Below are experts of layer 6 (counted from 0) of a mixture-of-experts language model. Rows are named router (the router's row for the expert), up (a neuron's input weights, with its number) and show model dimensions 0-127. Each number is 128 + 24 x the weight over its row's rms, rounded and kept within 0 to 255. Numbers have three digits each.
After each expert's rows: "mostly gets" lists some tokens that are sent to it at least half of the time; "comes after" lists some tokens at least twice as common just before its tokens as in all text. This comes from a sample of Wikipedia text that the model never trained on. Tokens count by the router's weight.

# expert 74
router:172120129140128144170113164138117120162134153145157093101112128137113117104138093153118150137145116083123151102097147148161160144138122154119131113091166113143124171104155161116166161163169136131127138129116100118145117142168116155144114150126108109082154119133118159132152081160173115151139138107160118113078121147108121147152124155145125099110123155111201154108110072109104134121110
up4:138079116146104109126190136153144122120115132139162126118119126108160144152162142099093149135114103157154157130149109152130112138135124154133126157152107129096083073128153088117144147123090076112142121160176095119136112131109101156155128173097117157180143124148126134119178104140130149133139139089153145150095109148141184120149124077156124103114152126136146109121165109119132120105143
up5:155148091123141142136112142109135173125141134138125137155112115087083129136131104189119178136127116092105127133115112130140143135157169091136143134093095122102145139120165120147120177146142092102129077132150174173105137154119099123122125136123209122136164115091186144139137153151119137140108110111165135116131137129121138107097109102114100128119138147151120123177129159081152121146126
up6:117124089106096127144104126185091086111134110145120175132142143126152111121119135175124167140128105137146137101142101151110101129108147095097182135123140114120135081121103127134103136096084122125089152111173157141154137161142162144158105174142148129150097117106132152167112124133142163164141106107150124125102134113165093154187116124133123150135119122072129093141130145130162161117117
mostly gets: "oci", " won", " public", "ild", "ampionship", "for"
comes after: " ", "1", "–", " (", "/", " +"

# expert 64
router:136153097157158135109129137107165119111091110123095150143166135158137138081122110134150106109116142116197134110124124139078133124107127133140112138123139128187131157149105151131070139082134131115136132106125092165137141110153116088130147107143142163130118113117105077144127136080096125157108125100175137116146139115103144136114102170102119183121083114122111180134120083141128109146131
up0:124136117154114126089118166142105135137156090148145123117095110167129135121160157136138139097149137121143117122151141113119142122094167154115144152083103108139132119126142124181092109146103136158068159145160134114136118132138163174113112183102142127082135115179148181138136141105080157118111149118144125162115163120111131135117127123185081149113123145144089094130116121101115156129163
up1:082122158143147091150133155096123132080144082128097142152108096182136128095149133146149132147159079103133129132106088131115115172084097143124133147130136151099090165146142123115157111100100112161165122153134108101114131145113119121176157186120136159098130110127130102093159151145121100119140155128098092142096118119124110119134123123107144139106141153110126100152122110195140149110128
up2:159119095108111138112170165125082132174154126126149088103097139183116099092123090163089105072125130087152126141112084109166109136109126141144122116137156136123152123092109126151142151121148117103144123107146136110131134094096114118115140120104125103146089146145144140136120083155088091116122152143145085150120156145140135096094132109155135098153123133112170164120130120107154124178098
mostly gets: " '", "(", " (", "/", " ch", "["
comes after: "8", "5", "0", "4", "3", "6"

# expert 4
router:128144137116144090145127108137115117105129115150125094092128116103097109108128126124135136075136077142127143132097113142116129149137154134132115096134139160169107139145132093161145117135151146145142065095138153101109148105125186129079160122141130135130141091139163137128128106129073162131194142132139165086104118099111146109156126112165104131129183144159146137115100095111103127075105
up0:142126121121119111133184109160136128162138094151089123122127107143105098145131145127141100155112163134150144124115153109147119124121091143100135104111099115115115117175086136164124052112093129127133151129159163113144112147168142135187116127127142107150111147128163103157138132163140109160094104094115127157158129143156119117132152135076075150096131124145129101071151129131141160093098
up1:130067160117110111111146112148149113160130116095154141138131102136127132096130120118086136156141143106157120135113102090127111141151119140134133144144134153102149074132177100109123172124103067120107141128144113176144076152131090161125088168145174132113115128111145111107124159143119125085143093150109139165134155129128138149131172137129115178127138098121107137135173150121072101119134
up2:100137087202138147132123090070135140149160120141102153100116125111148168095161110173141127092146154130159139163129082123114128148133133144120123134077133133105096107135172158124068105162146101149157200126174164131131106109106128131098129130128154117109105118121162141126149130119116120145150104134157122124121121116135117106132115164112112096157136105144158103119120113105106150137110
mostly gets: " but", " and", " while", " that", ",", " or"
comes after: "s", ",", "ing", "ed", "es", "er"

# expert 15
router:106063116084131158108117143125123125107084125147150098161150106116112134092136114119170111082128154114118096128162158147116122138136079145092143154121119096112148118164082110128103163142138110119137136098134127099161098122130145121186119136140144129129158102135099084105145164133114121083119098143155154137147140118134106158136125140116069151147165127121169117164155166100103144138115
up0:112172067112119134069143137154110130130134100139142165085128082147129103125137100114145083118100116115163156152165100103165120131165119140147125152097113116166158118117147122134102140136066097135118124097158116127112145129105092127135143184126132094125099120093125140131110143145096144119095102101124110120132138135130170121137146124136160112154122095106182150107154144171118146165142
up1:146122109135078111111130134138129145143125129093152127162130129130136125104111136132118192129112155146129158102147128111128142119170140152122178108103161137130133093124114117116090113153112120156130101159119129146164121113113139118148119161072152137166091097151120112155151074129134126100130117067159116177139130165112109146158193103144132072157153105164152140099108108140103117108118
up2:158140090113141129083135123129125146127130140183115131111137120112146149147108124152151139134117108106173097122121128132121127154123112099124131120148132163152109138162100136101170128098156137082097110166103118179126112163166104129112164123112161096119134143135155111149143151162127092127154153168130148155114101153126116097122139091100101133213146154119151075092120153097136124112165
mostly gets: " Sc", " sc", " ex", " St", ";\n", " Ex"
comes after: "\n", "2", ")\n", " s", "-", " ex"

# expert 6
router:076105125088106112114132164153123114095098101125138186162117118142110142090105098155094111147128120174143133185152105073118102112125135135101122096102126172139103125136100089148150115158135114095158110107101129137137129163151145126116122130149169137103167120105176147129104131169159117164101121129084127136128163162123145113126144129154140108095125108141105115154173117121099131121125
up4:151116148154131100158127135116131119138188097090158065141099132143124126175132140114143148093161124128131133154113108146136168175141120112107145122162100099136119141112122087154131148125153142170127134121143092125136124129114129118119136109146156094171088137094145171134145122156118120103111128144152144138088106107132085109054153136097147145105156106131078094125167131119106161149142
up5:108172156132107131116117123170159123136133154116142137087105112135122126124106154171140159105079092131137145162126098135085074119168126146159175178104130104104147099141154152162076140118176102151126125151117118094142108158145131134115117141125140131110130106134145133166133154110159162127136114127134114113128151141164142122160134087162119120123160159107189146102161135109169105121145
up6:099180133125145105137133190136155110113119115093135106143183150139113146118107128135143098116141142149129145137122123130095154125115110077156125101120149123074146135138095145140137153096109106110139096144140142126145136102151080144070138134127116123128126147086165104168115094138113146142134077093120127128100127161094076136087133064092119155087143116130130136095128162134114137147120
mostly gets: " The", "The", " the", " con", " this", " Car"
comes after: " of", ".", " in", " to", " on", ","

# expert 45
router:122142120112104139122108112141142119118140174147135134145162156138151138109117127157094113108130137166135135100130107153142125130151123134146167155160079142127107131146117152146125113139077108097118151096182072133144129130089176169103162147115104171160154086110105138119145130090091135112116178129166136156112114134106142085135178160135107089125118127151108101097129174098141126107122
up0:107127121124096137147176163158135110137124123154124179170126153139122136125124125114093133083134077115141127153112076083089127201158124137119152108117124136089160128145130095148134111103156132141067125139128105092094103140111126091140150139148104125168137130163128122136126118122154169113111148098153144122141126145117152125067120128106102109104097119122142141132156154189150126139136
up1:135121147109065164165155106132140159089124094125110107115118122126122136100128129142119134102114080126117091115172122177154132129107105117130146101142125180168100138129150104179104118143132135109085144133111125150141132166106164132146108139099123143100127152154134133159135136090092147161134122148081130159127121189176148136065101119105126131144156129157125140123137099140159112132095
up2:082129106124093148058131169113122115113124138131126157138118122117139137092126140146132121154104115151143147139149013126136099145146141075099138184142125125106176096163160090125112113148131121142096128142156124138172137109130078133135174160115098132134107103112123141140118122092144108115135143117140118115129116114129132123150117111144124102149107096086125136139141095120143121101103
mostly gets: " M", " R", " Sh", " J", " Y", " B"
comes after: " the", ",", " |", " of", "-", "."

# expert 22
router:155099139176142106121130089128127101104139137105124100108108128137149097111120149207122143113093061106120105117136158128132182122124126132115119144094115174164123135158134128147155067110130114129142157129147112124111078123083142121122105142144144137113109128142121170164135120146145134126087157123165118160110107144173134156148090162102138145112120130129126109097098120141116094178144
up0:144113109160089136116118111149175117106106133095128151086159140169105138080149185168098088122146149110137098132105087128120144122124100124116149121101153082133136088152145109181109127168129072131089095136137132129151131110088130148106128141122116110171115116095154135140135128103142154139122129155146142137122159104159127141129152094142102129102113165092109131148156097130091124110091
up1:139107136147086115127135115138140090111151071098115093157159122106126136076140128164169115099084162172125124179136123143150146157153139097111140108111139118157114136069130082152082154135133149121106135141117127105142153126123134132167153145118138117110125126108127131207135090143106136122111123134101123106142112119134095102115138129113169113124109104177121158133126163120153106136181
up2:114111105129103084122140118146121097122110158104162192090128153159127123114121116130106121147162101129100140136089092124114102144116142151144132126100143153111077123139106136172084094171119144101125138140178140117143159100103138120143177146116135107134137114090121091129143096103142119113139146115114150134075153110148127127153108129154085091133146137170135127128170100154097125069147
mostly gets: " run", " well", " start", " played", " do", " had"
comes after: " d", ".", " D", " h", " H", " w"

# expert 83
router:110145146151141167133164162141126144144139091121128146085116146108131134076118159153076139159134116104129116128140083131115136129113115127145200114166142104127131110134094151138127093122132141146148111100141125113138127125081096116101160152147080094120080156111102136164121107134152145131099146138151171128104149167122155100100132161151130111159155161097119147141175114131163103109091
up0:149089072128079102128132100134139086133140105140164114147121103139079118137190102138173133076139113165147127133106131124124145135150135121113130127098087153080110115122166108174102146138145103119115103163123139158154110165128134177116112122104162138148148115134151125179163131121109123124173143114121082152094102105107099124138127112140112136151158142146111144113105154119105146102148
up1:149120090148149104134152173137128144150144136128123142140161117147129144183122111159107166133118112138144160114101143119120104152117174091113147156128029116089142145115113141129113108129086130120123140092148102150086144096082156106131128105118123122130111134126137113131132123147115115131112131092173125113123120133143137109113112121126102115100067158115114098150142068141059112113127
up2:167143123146133105047134159128113130097115157082161137195099120118126163122147135124112130118189119108136102099147142131143145130114106116102076157105123160121098117103150082114145103098093140096129087102113141144112090162128179116117114152131117099140166122135099133135119135132123131161133119118165082117128136152167136143127141125113124152171115129113126131169107141144124171121136
mostly gets: " •", "arri", "ulation", "istric", " pop", " "
comes after: " |", "|", ";", ":", " c", "born"

# expert 46
router:097119127071136151169110103109118130146124101104131104116113142127103120159123080152116132119168119118111150124166099162152111112131131142147169143142144130120125130144095155111110159145136144120152101114179153165141179138147132089129077158085135124131133133135166171105119108112109117111130161135171131122107096123097137106126129119108119150167163142161152105170147157066130136180124
up0:085101120140112104117156125101119110173139152114168146155120132153147127133138104107169132129149137141167147111133078115144097124158130118118140150167104141092120070137129077127098124129087140141130102189117145151109139100155075140129148141111139123113134122146116098133117107094094164122119174104120093085116129124138108110090148145082128149166149089178124121143149140100134116131156
up1:123091079130097094144110140149144137076147110149131156132119132119132089095119139164133110152147153163120172105093137105121178135130107117106207140145133139124152136156111134181067122112112096129126112131123140154096097113154126097115128149097103132117127115142125126150125142160155105160158128120087118135136085143133122152111123148128146156132106139098125147146150172138142145099194
up2:131092099129139148137117144175145167125113150132136103087100140102157115139136147135150118139133153142116149094119108104174150116158129166094115140131106133145121132099178145143089108109143109125116097144150104126178144096073158166126130119131122148162144120143126110143127124130160181146127096118106109151140146128123138180183165105120102152173131162160125127084108083154117148115095
mostly gets: " com", "|---|---", " f", " do", " us", " oper"
comes after: " |", "|", ";", " in", " a", ":"

# expert 54
router:112148122125135170165096160156211136141135106162121172145106107089110154098119143115078129106106104136150108157128108155130146153133155131141142105137159155108153148147139142166120129136128118139143146106116127099130151098134125082103138121137116146108151132155079127106097097103164148102153198129161137154134129135130165117102142117168105091126108089127134128116180140149115136138137
up0:147133111173127119108138079108144112122116133078088143101104087134150150112153145151124128124112131095148094159121126147156125154174126064125117094110134080142126144119164136133101090143151141139125140107098145152147153106100149159113134133148117078131133137144096084148133132115156120130160161135110101157096135118151149066134118133099151150135130090121174150113103102117070139121142
up1:106080125200118142144128149184127094136138118168123143071116166125161121107108112123149132137109119143160107163120114097140127093136149134105148150129099142128131073166102091106127127150111127184134105129147142099146101131080085147147158138100128131122160106106114104139139134142143149106144123123136120126104122158117173101146124096123068121127079148122135103169123139158143110135116
up2:118144109178147100145131165167126095150143106095118142047152134151117133139158149166095118108121133168116130133172098135157166123116136113080170126158156118141093098147143153152111119141165074123144119159171098131136122142118101132173136139139138126111108125148093146139126130087133116154101140098155068169127152115105145100143099140126120113100132141122163141130121146123129106123110
mostly gets: " and", " Ab", " Ar", " An", "uk"
comes after: " |", " A", ",", " V", " B", " P"

# expert 21
router:144091139174131118127117152160103142083133078111154077158156129105142149134121117082120101107150125120129104121120164137121099124109089096116131142168108152121149085142107146121162138168084123155171119117142127089128123132119143109118154126140113152149104127155131099084121163143120155121099124142111153134161113130152148112059116169123111134113126136149135151172154164105090133077117
up0:113153144151108168125112125186119123114134156104132133118076132129102161131138152140107150099176125144163146137115082116146141164135132153141163121102125120131177148162157141162148126138125159144099099106085140161115137123115130113154129110143133095130105155144128180127126182102155132150091096119158097137127128135169111066135152137155135083112120128093132118134173144139137083143156
up1:137133108112089114121130149109159146159131090087135141150129146114138130130139155146131125092134113188164153204113124098131086113108100105144150136098132095119149160139146115148135146125149117127107097119148160153138129147111150127127190141165115128080123090135121109123180180127177131075138136135141150162132141099119135076117128107141116120112083141099133129155138132148123147118164
up2:120117115106119119155141133113113100114101074111175140092128108135119150149183106151112156084130118149124158113146112106114151112133180166106113153104104129160098114165126103177122125130130136081133152141138146127100160115144106131111142109119176102113131143153161117144125095133063093133145093128147101089087123178122127105125114126112153140148171152150103152119121089124103132111096
mostly gets: " ed", " A", ";\n", " same", "-", " re"
comes after: "\n", ")\n", ".\n", " |\n", "-", " D"

# expert 95
router:144097157111138116105134132178126140115126125122117131122162164187140078107119083116104133088119108153126096124120169159118175102126112132101145140156130175166156169131147150114132158140138151146145126143161148156134143088115109138084135087126162122069147138171092138119123120152113141136163122149074148138114116162136131125101113133141122091105129134170129127146179112105119110135143
up0:132145100146128119127161136129129127128127066131139094117137091161081130133132106119168124095123144141158122120150131148147130135098147098144122068113140099107145120125095150156082080132129108094083121098138132135145104158123116150129154116108149134109164126100179114143181137135103074138123112125144086127137093111158142111117145111151110156105134148144154173095115166125107187108156
up1:098133145127129120141125131126128121124111063137120118125116129144110131073154135112147139128148149088134106147124123043114098214137094121123119151128151130119126146117140102119129156138093124150148127123163187104118113143097134128124112151087161104117133088114132116117119105133093163125090141059161120120081122136147139114104117093139118100122144132146151113125146147123068109132112
up2:131150109153121126164152135157153116149150131162121089156147105175130136088116126092110132110099142169152142140130129067190119133168168090120130132151103137109143078112069166104124147096157132119117161152163102128111100136170102112120129126157194123110101125135150122154162104153135089120147129133122110157113162146165100135108133130146131138101118148131123115156118125153127114123135
mostly gets: "|", "===", "==", " col", " resp", " Col"
comes after: " |\n", ".\n\n", "1", " ", " |\n\n", "|\n"

# expert 70
router:124149166160098081157114119108122173180142094113129113112113135162175167140121133116142112121124108138133111125140171119109115112130139156146129170097125115117158124136108119126131144132178137089134122177118142160127131116134103085121109123170092119105189138125095158124129129141116076148103119158123146147148114110134128108122155144118136113115131099176160133068147121127162189146157
up0:095146163126152125100160151168127133120123125070127142121144159120119133110129124121122141125128152070165102189120111137078112148150099125091120181127152141130105150118137125134110134157155153158149128140148127146123114109185109116170096118085127080121148130126132120116139104141148138152146173149158107129132138094121166140135177085099129115136095157093161154131132168119116099138163
up1:121144147164108102103129124119179098108107139136113079115145123126132132075118166129110129100142095120140127172121122083139116161136154155131114144134130120100145127125107159108138124121107116141151099148148123100141159129073128129128131146113107067137151120158110103134160204114148154159165126112080093072152118135132097117136103141094113125149141094110165140087087159126138121135138
up2:088157121138070112157098125145099113156153129088170141133113143127140125172166119123123130129129106135119079125120115132114126139154127085145108131125134122104105144130130151119135112110162060162147128153140166109120148175120170123130157121144121114129087112126142076123155117116098104096147153129153144151145070130166138095106160102068089124111128116103126167114137150154136148119099
mostly gets: " Al", " Can", " Pl", " Europe", " Bl", " World"
comes after: " T", " |", " P", " K", "-", "|"

# expert 38
router:152078076138089086136136136138136155128092129111119123141116154163098071091119145137152152147140102176112125120123173156113094145104119172152109135098149125120117112155129120175139102121115123132129089115116185167152104177160136129123102130121137143113121110111119174158145176095090123135116145153152118162133114175126121124145125082138114137152159137113100099163133138130135119123143
up17:061110100153116123131128119123103119176129129173145126130117123129175145180141085127152165154102116150132130118125121149155214132135167104133130143128129163143104095129127126171133120109107097139142102171115141148096158077127089118112108121123119126103137137109126111139105116136096105145153178141110094112091150114089080139130095113124113098153124111146160133109098115116153119122128
up18:135100178155081117104133156110126122106119103147138114143114127167126127115146130090133134123101137134137144149111112167116113133161126134149141172124173115144109113055191109080093132155119103116098113132148125122101129099131132114152133143078116124109129168096127115129083114116164107112124128103148142136094100084143102147142127144135129152148172060134121127090102177132128103126129
up19:101148127197093112121119102127136125105119075130139143153123134138148142103131124136167108144104149134108145119115109127190172139090103148094136128112113155107141099098166130145108125165113091078139115132152141111135117128120130118159112136135146127078131143122091130146098167118138102137143097093124116141108125091153104144152109141078140121191138093151133121084088141119150184125134
mostly gets: " the", " his", " their", " its", " her", " at"
comes after: " of", " in", " to", " for", " on", " at"

# expert 77
router:122129122152168121075125134138157107165089104093134113157115098149129144084127124088127133146134135090090120106106120117154094107158083104087126107115101096103145090118153111110106116136108160138111112150114153134116136113127106120120135162085127077158157140129108103163144111128152092123091122128152163131163116121113134150122130125094142137190157079090104137141128152137148177114157
up4:117094085115120143076114105120091104126134098159141151138139131131129163114107172135123108125132132127147117165104062118140139161116147155146126135119107115100116173112088093125144115087167101124113135111155148137126109164131147097107154112095121105105126114097114082179098111107128131142116158101146126140052113136133162144107156135140128171133158124131122112131166149142109071145111
up5:197145136089113142137132093112139112096125080152150143113119140132101109137144140179134159109164087098128134121184140105087115118140123104124166107098147115146127172111082136119134106139117114114171130124120145130132133156066127151128127135134128088160127100131154135132092099136104113115119141141136130120114056124160142098104126085130121108151111090124139158110140124074151158120115
up6:074172114141119101144071147112137112133114051152131133141088097157074112152125100139103145139117138125115094149165071123124116111091125159145148110115162139148131094127113169121090085155111133121123124152132156135139138114127120119127125102129184120106142122068130134151117123098127131128135129150146127112125120134134120164081092091104124147130148130148154143192138109107131135130145
mostly gets: "ternational", " States", "overnment", "$", " Party", "ada"
comes after: "0", "2", "1", "9", " United", " Can"

# expert 13
router:123088118126148100100100141121161103122129147169165156147130107143141102130116138120148095147184158132164123120132134112131108167083144106125169098102170108124122129124106137102128127132155153128124201116175125133144124126120093121112139104134099140114157134124154138149142109149128139111112141170138161145085156120134145159121102174178145113170144122117148096154154137185086153105153
up0:082118137160142127157170153111184131163134100129164111112141118142104163092151101115108093114145130120154159135146110132129084144105093091128183135126109117081107137145161125121108099154120133139124137135168121145119118154100109137170090136122111104130112076131129113111168152147125084071146136121097107087160117123138113122149132141162131101164115098084126133123163112128151167119122
up1:090156134105120134138141154113135111126149119147128114162128134095134158133112133131105143108151136135135101182145091077131105130143118114091187153136137087121097150144115145095102114099135148130143069104104145083103109153110127102129173134102140116132106093099153103135124133134107153116138129118121132096091100124124130129125119116139091203152197152100100157159163133163116122131145
up2:099131058121106135117122133136106123132142137133119139137077144130070121121100088132147118127171113135157098175138103139128109172096115133143088113101141173139104150084162137126114155128171150121103150144111151140096165110126111142134167145137124125115097114112141140127112127134148153110146204120099100120128104109143134107108133128095126148130103109113106119078141139153160067157102
mostly gets: " Bar", " San", " Par", " Car", " dire", "pis"
comes after: " ", "2", " D", " c", " p", " C"

# expert 75
router:171121130142078080124079132134108134119150084122124142153156137126110145046125143142111107127108144139140087131157105087108141128113143158155159143100135139147175105117095135132124105170084113114089136124141086149146080116146141117124158100133125129130132105137114153103097136111125136133110124100145156121128124137114095064118157149171154086110130098127130109136150149147146158134090
up0:160172142139100126122120133110114093143149134145163113112146114143140103162105139113190159098130147126140118096130093121164096124138155156129152162118141120121123111107165134106083137082202093127100133118145119142127110176130126130098143133136129114121086155137118149143130149112111081151118116109116125172140114144119133113108151110156115160202147139142124117094121158127125111110196
up1:081148116104115122134128100166139122118158131152126145105114141149143116129144141131085129109163154153111094148114141144126099127158124148111149159116122079120132119071145081160095156150114069139105122122117156110159142129105111083143108116110116115155117094138128113137105110142148158103142139061138116130105143076149102133181138095119148081094134102156110142128144133159125178110107
up2:124081122153116116154128145098121120135156113146144094133112097151084114120125107142149109094131135107210104123146144116122144135100137131079139115154131101125125119109147143106117159127100098148149086130120138126130142128145105116169114204127158117111160124145154079137130123162095091128178166107089145111099160137148098087095135110137134129133139127169111121177151117143157132099129
mostly gets: " S", " Har", " em", " Ge", " Th", " Lab"
comes after: " S", " |", "-", ".", ",", ":"

# expert 52
router:154120109118125138160158128126106091126110085127138135175113153128163130136121103161145127134130107160133105125152145127104091135130154111107149113176152114086125123097103158143131104106151116097161146115143138136138144165156091115181096065121108142115114141135087108149127132160146100145091110141104120133148102172108115149122133093117118144201142148138155125091080125084155135142160
up0:147089121119162079121124167126136103178130111172119130114139090103123142158148155094142167156107156133142161119107137145157157132129139093130097143143155143115111096105136128105114148117119130121105132148141130133141114148136157185109130162093203132181078128105121110124116111090099148104090202135138116113133129144138124102126132146117109124144123095151086111103148169133123129114129
up1:099137136123124109132114144146157171093132154187110101092116100130089105156112132140096137131135084143165112085171157147119127129165128168118189143131101156138129110099105133176145123115191121110117138139148131154124111113146136109105129101125134110119158112094117113175160111163123113184147120122142147109118146150101147124155168134109127161111175135128142161159149137111154147114116
up2:132092149167109113107167116144121110141114120123171158185081118108135131119154129148162147125116120144163128124180138141118129146104152129158117158111075127129130162094125111158118152138132125147126119146124130107105132164074123099091172131136091113094165120141122135178181106125142146064148143148107097129111121160121106089122101102122113131116102138134167134161106121155145088110141
mostly gets: " compet", "pis", " Fran", " Eng", " trans", " Fl"
comes after: " |", "-", "–", " (", " M", "ember"

# expert 91
router:121103179157125146147179145100162116115133143133103100107128133101094147113123123107139140093130116103099128121142121154106173118115118142127116105099109123126155142110170136101118169111079141141135146140122117139176125142085154140137105129146126113074142095170120130130203171120189118164113130109089132111145125109143076126133096113129149113119134128154123116165097155110117135161167
up0:112106136165114081071137181143090089144134152123168145138132145140098152140143067128163145119128127129141142178131136145131144122122087106103151118094128129137125103131123063118115134121092128150149095090135186109142118175131133098141137138136120149127177139119155099144135136121148136087125165115113152120151117120139151081149168130117138158130088145145150146161121160131126161108105
up1:151095128143144134096140126135196110118147140162106150129174107109076126113138132130145117150172054121115146114104129117110133139085169170099150145127159120099126131128131116117134105105166130086113138119174114123135122133114165141118107161099145134168113134121093161135149103095144107127153137080166115125117128157088146088095113086140114163120157145161112127130124149147122102115108
up2:092152136109084118132140132128117121125155123144095103081146158124102095123144102146136077128126087126111118158132134147092156153094091098078169121106112142117135120108148151127118136139095130135165113123153120114122087170117092106151145157135156137079139126124120111155145147159126084097186117089100094138130166116085129124140086124155087150135125170167134117140148129104148101122139
mostly gets: " again", "usic", "|---|---|---|---", " return", " then", " also"
comes after: "9", "0", "1", " l", " L", " d"

# expert 27
router:128142125168117093120110116137100143108125112094104096159135116123141153115134142087134142109131122185125100195131150166119159154144132127158113136139110126104147142126163115137132133081144106104192097171081114123115150088162109155129096150114138107140150132120142095132148093135122134156084125145098139127118110126149094141086082132137133119104154131170151150123149096111130092181152
up0:117155143138122130117095088120105153145129107111117125084145133138129111092096143122159121159163115142172111145128138140115118132153123127090128138141118118127144163088150145121114179166164095128130073136134138114134157110119149160163133100136124066148124143107138089159153101118146129116155125094142128113152088172125138145156141108156091111181096136154143153101134171130101117177075
up1:087102103115099139090115081107138087117164109110147141119095077158120104120122077130140128101153104139150151142104112168078118111174145091119170175153155107093109124143115142105156122099138143122125138151139064141122129149155142118136111127108152110133176109104144137149119156076113147112205136088091141123113102113117137119117113125151135121119150128133130119144130133126136103129128
up2:124122113122109110117132078174129122113119149108132113115099152132114128125113129169067117139126105140107129075130130135163172136125120161141124070112142145157100096134158154159138134116128104164139104164132162134150135154124140120099138109113154118123131090088081125164154169151134117131161165153120112135117148129116129157162136098111112153142159142136197139100129097151190164136122
mostly gets: " the", " Gr", " his", "===", "|", "=="
comes after: " |\n", "\n", " in", " of", ")\n", " at"

# expert 30
router:113153116113129131146147129151105106152114106097148088130151121129183164128126120096146138112182136184124141136165147174143161108110149129101119143147110137085109133119138153114131160078098143138169082108106123079102100135137112117134175102116119139116140121133103087132142120127114139070176127136159121085108133162108115140148121076128140157123135099110133139161152152106145158139150
up4:127160154139085133105097146098081088146182153146141115140069118133099116145146101110159144092138140118165129139102127072100165137098140086120108106124150127105145150132087138107092129136118142112153128152143143116192152122097173116136129126129112112097139088103138160106158137154120136099133164126096143097134099133112145101119126119128135141138122104099188156093127110093140132134122
up5:111131081137127133112109101150139096126103049118103117121120115112109149098124101117116116114135075094127174146086118096130139138139137094091131108140120144101146130184114099147125157104100109124128134104120107143121124142150087128092122139056132117150136090122112077153133084139108107113153113128170129106119107144118115141088125162089110124172142120147146154116112145147133138085158
up6:144117121143149147102112169089150100103136085095129131105105129130126103135145162109146099119075086120149140133125153129160071128123131148131133137166166103125137131103122122121090113118156116113095111109191144148166086105131143163113151139114124099154147092125130108120107073109109112109122138133158126133170145100097166067143151145132075125138120113103108139109160125145138144169142
mostly gets: " v", " contin", " ext", " sign", " inv", " add"
comes after: "0", "1", "2", "8", "7", "9"

# expert 55
router:127116114121112069108100157180126142127097154150127156137143106133089123127133150126120168135122080136142084145156150136166102143099153136124134111147106161152135133096109127097144104129101156136149094141159148124135155129162156136163100178122138129121115086114153145109126144119109116100112138141170144186126142179132138124161124093092114137084140151165114094148159125143095166124168
up0:118103122125094090119119138087118141106116144131136100096128103116128108088149145124147138131184147095170130106148107096148170133100116107104152177117132182126154144147165105131127162151105112116121135109150101177207084126105106154082147143136137091113123126156140136113137170148085151151140113093141115129130091133132102096120120127112085138115156140117163132129110114098129110139122
up1:160165101160127186112114124130146137129123137079116092175154129169130133116104155125150156139186130118157170128152102112143159154117174145103138120132110085126070080149116169109132110156147101145121130117093082145105124134143120133110140100082149090154137150116110160127124134112117104168160145134129138158146127144121148112139141136114058126104142141120133157140160108126114124114129
up2:063153133157111100103147106167111099116119108159117133101103132178109103131140083151119130148144147141113110132175100158101141115141132154115141138133165143140157137110172100151119105095142136090143117145118143097142158110128070149134113119089114103098130088149115126120073129138121111157155134108110100118133126123110120130127112117155102061135130116151159148086077132103150122161157
mostly gets: " an", " his", " her", " their", " its", " a"
comes after: ".", " of", " as", " is", ",", " with"

# expert 35
router:112148127140108135105129115175156129135135096098170166158146155125115171078120124171102101150099104188151128129131121123110123116113095118125182110148127159085135150138119138135131084150119087117145114123120141166135106147141128157089167176128159183125167119139127116149128141115129115130131093157144115130106089160130134092102147150135129121178130107175127136135146157095135108095118
up0:135143146142103144109168108094123126106118109136138109114103126110129101086137102133122160130091084149118114124108121124148137132130095111118114135131117147104110152119174140157145138108136132150095159130127132131146131178103159142113109155094145139112063110148120182135123126056105161167134126156113116111129171169176131196104110119140112107135143132107103120078150111115146086090121
up1:071132075168145089103121123111098117105134114126111126128163127139090132155122146141135177127141144120124137154147121127113118127109138127120116121127131160104085122151098130131141170087084150123167158227118109147141143129135103089146133183105123113144065096131130119128112087117123094129121134097116111109132095135105123130119109091119123122112113160136148107101134134138155104143175
up2:126112142138133137127142149155116139138119155091165100129176136128106139123133125144164135137139086124131148122151159079141154138074123112107104094142121144108121119139113161133137129107098141119077101119112148116128167118102080138096127097130165126131125123153186088137155099118097183174111142103097137100075099133126143144121110102131122140136175157115131117181136139156083119135081
mostly gets: " C", " c", " M", " B", " P", " K"
comes after: " the", " |", ",", " of", ".", "-"